config = dict(
    n_experts=32,
    d_expert=288,
    d_shared_expert=256,
    hidden_act='clamped_swiglu',
    moe_layers=[0, 1, 2, 3, 4, 5, 6, 7, 8, 9],
    router_score='sigmoid',
    routed_scale=1.0,
    init_std_router=0.00602,
    vocab_size=50257,
    norm='rmsnorm',
    tie_word_embeddings=False,
    learning_rate=0.00943,
    batch_tokens=65536,
    train_tokens=1112000000,
)
Below are experts of layer 6 (counted from 0) of a mixture-of-experts language model. Rows are named router (the router's row for the expert), gate (a neuron's input weights, with its number), up (a neuron's input weights, with its number), down (a neuron's output weights, with its number) and show model dimensions 192-255. Each number is 128 + 32 x the weight over its row's rms, rounded and kept within 0 to 255. Numbers have three digits each.
After each expert's rows: a language model's description of what the expert responds to; "raises" lists some tokens whose logits its average output raises strongly, later layers aside. This comes from a sample of Wikipedia text that the model never trained on.

# expert 4
router:116168074104120169160138192079119214118099131092169120125153130162100122092092094183170124143107083113084122135135144042131129103098139142142151148142138113095135179161103166126153169193146159
gate0:146169088101145112169099167134088098144118144133135133148165130149157150120104098130108126098118162175113076072103125155173124143143102121148190113153146087077111148127130137131096152106131145
up0:094172049135132128162099157127082117172169131107109134134194094167120129078078136162122128125084139163066104090098150118143135126100105132102157087144100077058143148150134132148137074073100128
down0:116110133140134141154120174157181183247117103149159139099076177190086100058138123120125094134133157203138109165094147157149157132154156145132096108164157096136135108123122106113124096075083114
It responds to: Opening quotation marks after said, told or a colon, line breaks between infobox fields like Nickname: and Website:, and prefixes re, un, non.
raises: "-", "S", "R", "T", "P", "C"

# expert 15
router:112122049140149165103128070125094107139114104103159138085084042154138109101137150166148133108114139128099124028116121127115098134127075158089082119108121164153088163183097119134148210156159161
gate17:034126145127127119122116106131057135218112138098128153162139144079153092038099103145145138146128081080148127095098132124139063102151145173111120154098114091109102140141121202194128100135162147
up17:071152132137130155138117092123092122209127142074092140127138112064167108075155074162111188105161115126136132119111114122175094088118156151113113188111136072188079176164169167173123120123140134
down17:095145145158110135119138141089148143114083082132090101219111105134131127091152155097082112154147139092107125132147142132114059111118147112141141120091171138112125084093111167053143109144098186
It responds to: Main verbs after a subject, mostly was, is, were, be, became, plus verbs like depend, works, noted.
raises: " a", " part", " the", " an", " one"

# expert 0
router:147119083104128098128135130124139167112115104126180123140135121101091142133114144165168148107101157117141150051085137095074148181106173153153093168121171190150047142153156156123175106157120144
gate0:105127136126060165201143123147089133145134144087067143137188122078160111094167160146119075194108133103126132160166152122117133125144142168117108122124193092142106099103111140113127138166105088
up0:129124131132051152167201144139084097151143142111087137133177165143148128183169078125098128151095149114131204152145095128117147131110159127118129147148162117150079139090134148092123157159064115
down0:129143125175163092142116192109087142112132083100118077127077123088083086065189128137112125184137115103119130085141075125157167157138075122127125081109106149154114163163134028111188110127165119
It responds to: Conjunctions and list links like and, or, but, & joining paired items, decades or names, plus month names after dates.
raises: " the", " a", " an"

# expert 30
router:170149034082132096123082099161084133053149093136133137114090142139152144149124118140115139176118141122113171110133129102081153113170111144117148151159135174129080201149128154162087123097081122
gate0:128110110092110126101137180087174154121133149167159103103101102135100083178110098179145128118201071158138120091119173153156203145137147156162174160146222143066121071094119157079108163108092137
up0:125065144087057113110114153078185162140134074111175093138127121145132129198137117158155149132165109128129147101136140131122178131107103140091130103091187135097091122097144138074118168112073113
down0:111084105108124115096135113090136125167089115174093167081114112107080107110140122084188058139127153150104034138186155123089085143113130151145167117156106028084128145147091127157131153097161106
It responds to: Architecture and location text: Street, Avenue, building, table pipes in listed-building tables, and coordinate digits or degree signs.
raises: ",", " and", "-", " in", ".", " ("

# expert 29
router:153148103135161154156123069118159134138092105111061151148143156138074172111128102139095129173108118157076170115109119124100151175138118123210109148122133172108100161183120157136159148133154157
gate0:104115120175130135158122154126167100088119128178086158125158104180147104159139137114091138154104162168136125097161156061088138131142162155119111144141141158062085151096093088155138166118112073
up0:111164150134178104170099161083159135114135109107132098078124130172108077108185136131164108118100176129124153090212171121127115107128176125117083176113142119077122108075116123122180185168129049
down0:113172096107110131183112092090135111099186158151122161160162102101093166117149056164169155165146136143098047154142107160117094096121139170158170184142123090088168070135145182141116070123139130
It responds to: Numbers and hyphens in citations, track lists, dates and stats, such as volume 2, pages 9–17, 11th century, Height 5 ft.
raises: ",", "-", ".", " and", " the", " to"

# expert 16
router:133146089042100097149141090104085145093144112110130134109112100089000171097113138139101097140098093159129164088054189134081145174085094191113140169125168164072115136154142112137141124150095110
gate0:103166158119110148125160081142092107139106123100149147186100103149114179154086098125125152132060101137122122108067152121077152128144133109132113143162184150139127210102063115082127084188101130
up0:071133159119090110134130124125130095142101147120152145186099161124085147142116121149100160119089111110121162166063152121086114075124160102127122145158137093137105229139077096076089106182119157
down0:095174128136154100115202174145104032142094059127133117105158104068141201122108166141096142126119142145107145075121173186110125130132128132174149128175114138094125126089175171143146151104114160
It responds to: Numbers, years, countries and country codes right after a pipe in sports and results tables, such as 1990, ITA, 59.
raises: ",", " in", ".", " to", " and", " a"

# expert 31
router:118154134097077117170158090057116159073119122123189120182108114089123106171150141185190142132125125160131155123126148160149095189121091136162138173113161209137095155097121136157122133162111102
gate17:141174145086162072135162132102132147150102131187117105141111125149094065105170193102122140188122095207124136090118100112170073106147155142098132137108182175137129098180133173168092130157143155
up17:129144150110128092118178159102110171110136169153128096170145120163133108148130175131125135156153067147158114137165141138134077150149174056127140167112135199139164139183136157168080169154113110
down17:141126103181102091191117130107123157109153168084160111114126080126134107164136146135146130099097160146125119196132100117112106095141132125172150139096140124097126112101167203145140128158147149
It responds to: Pronouns and relatives starting a clause after a comma or period, such as he, it, which, who, often in census demographics text.
raises: " was", ",", " had", "\n", " is", " took"

# expert 6
router:173168111132140091124102104080082105143120104134093128165125089143066148090084074234203115094162148139102147136097144157147171103165126142087100198128108161121089133161143167150135119149101097
gate0:137147132143148154078120114108082162134137119128131116137100141146112124070101167169129105109093141124131132091126107032171140127094086154086115127129136133108136110158116084128110125097100136
up0:117139089160189190071126133109066175172133104158129044155134171165087124086107114145106077098079145118150136150078128058126146123058096150097136125109113146087122093142133112115132120073128103
down0:092091115112095139116166147065112131139100175133176133122169082136092097071084185087167089113145119079109108176148171169078107190088184102088139093144101123107125116149125129142170121130122147
It responds to: Month names, years and time-of-day nouns after in, on or a day number, such as December 2004, morning, night.
raises: ".", ",", "\n", " |", " (", " in"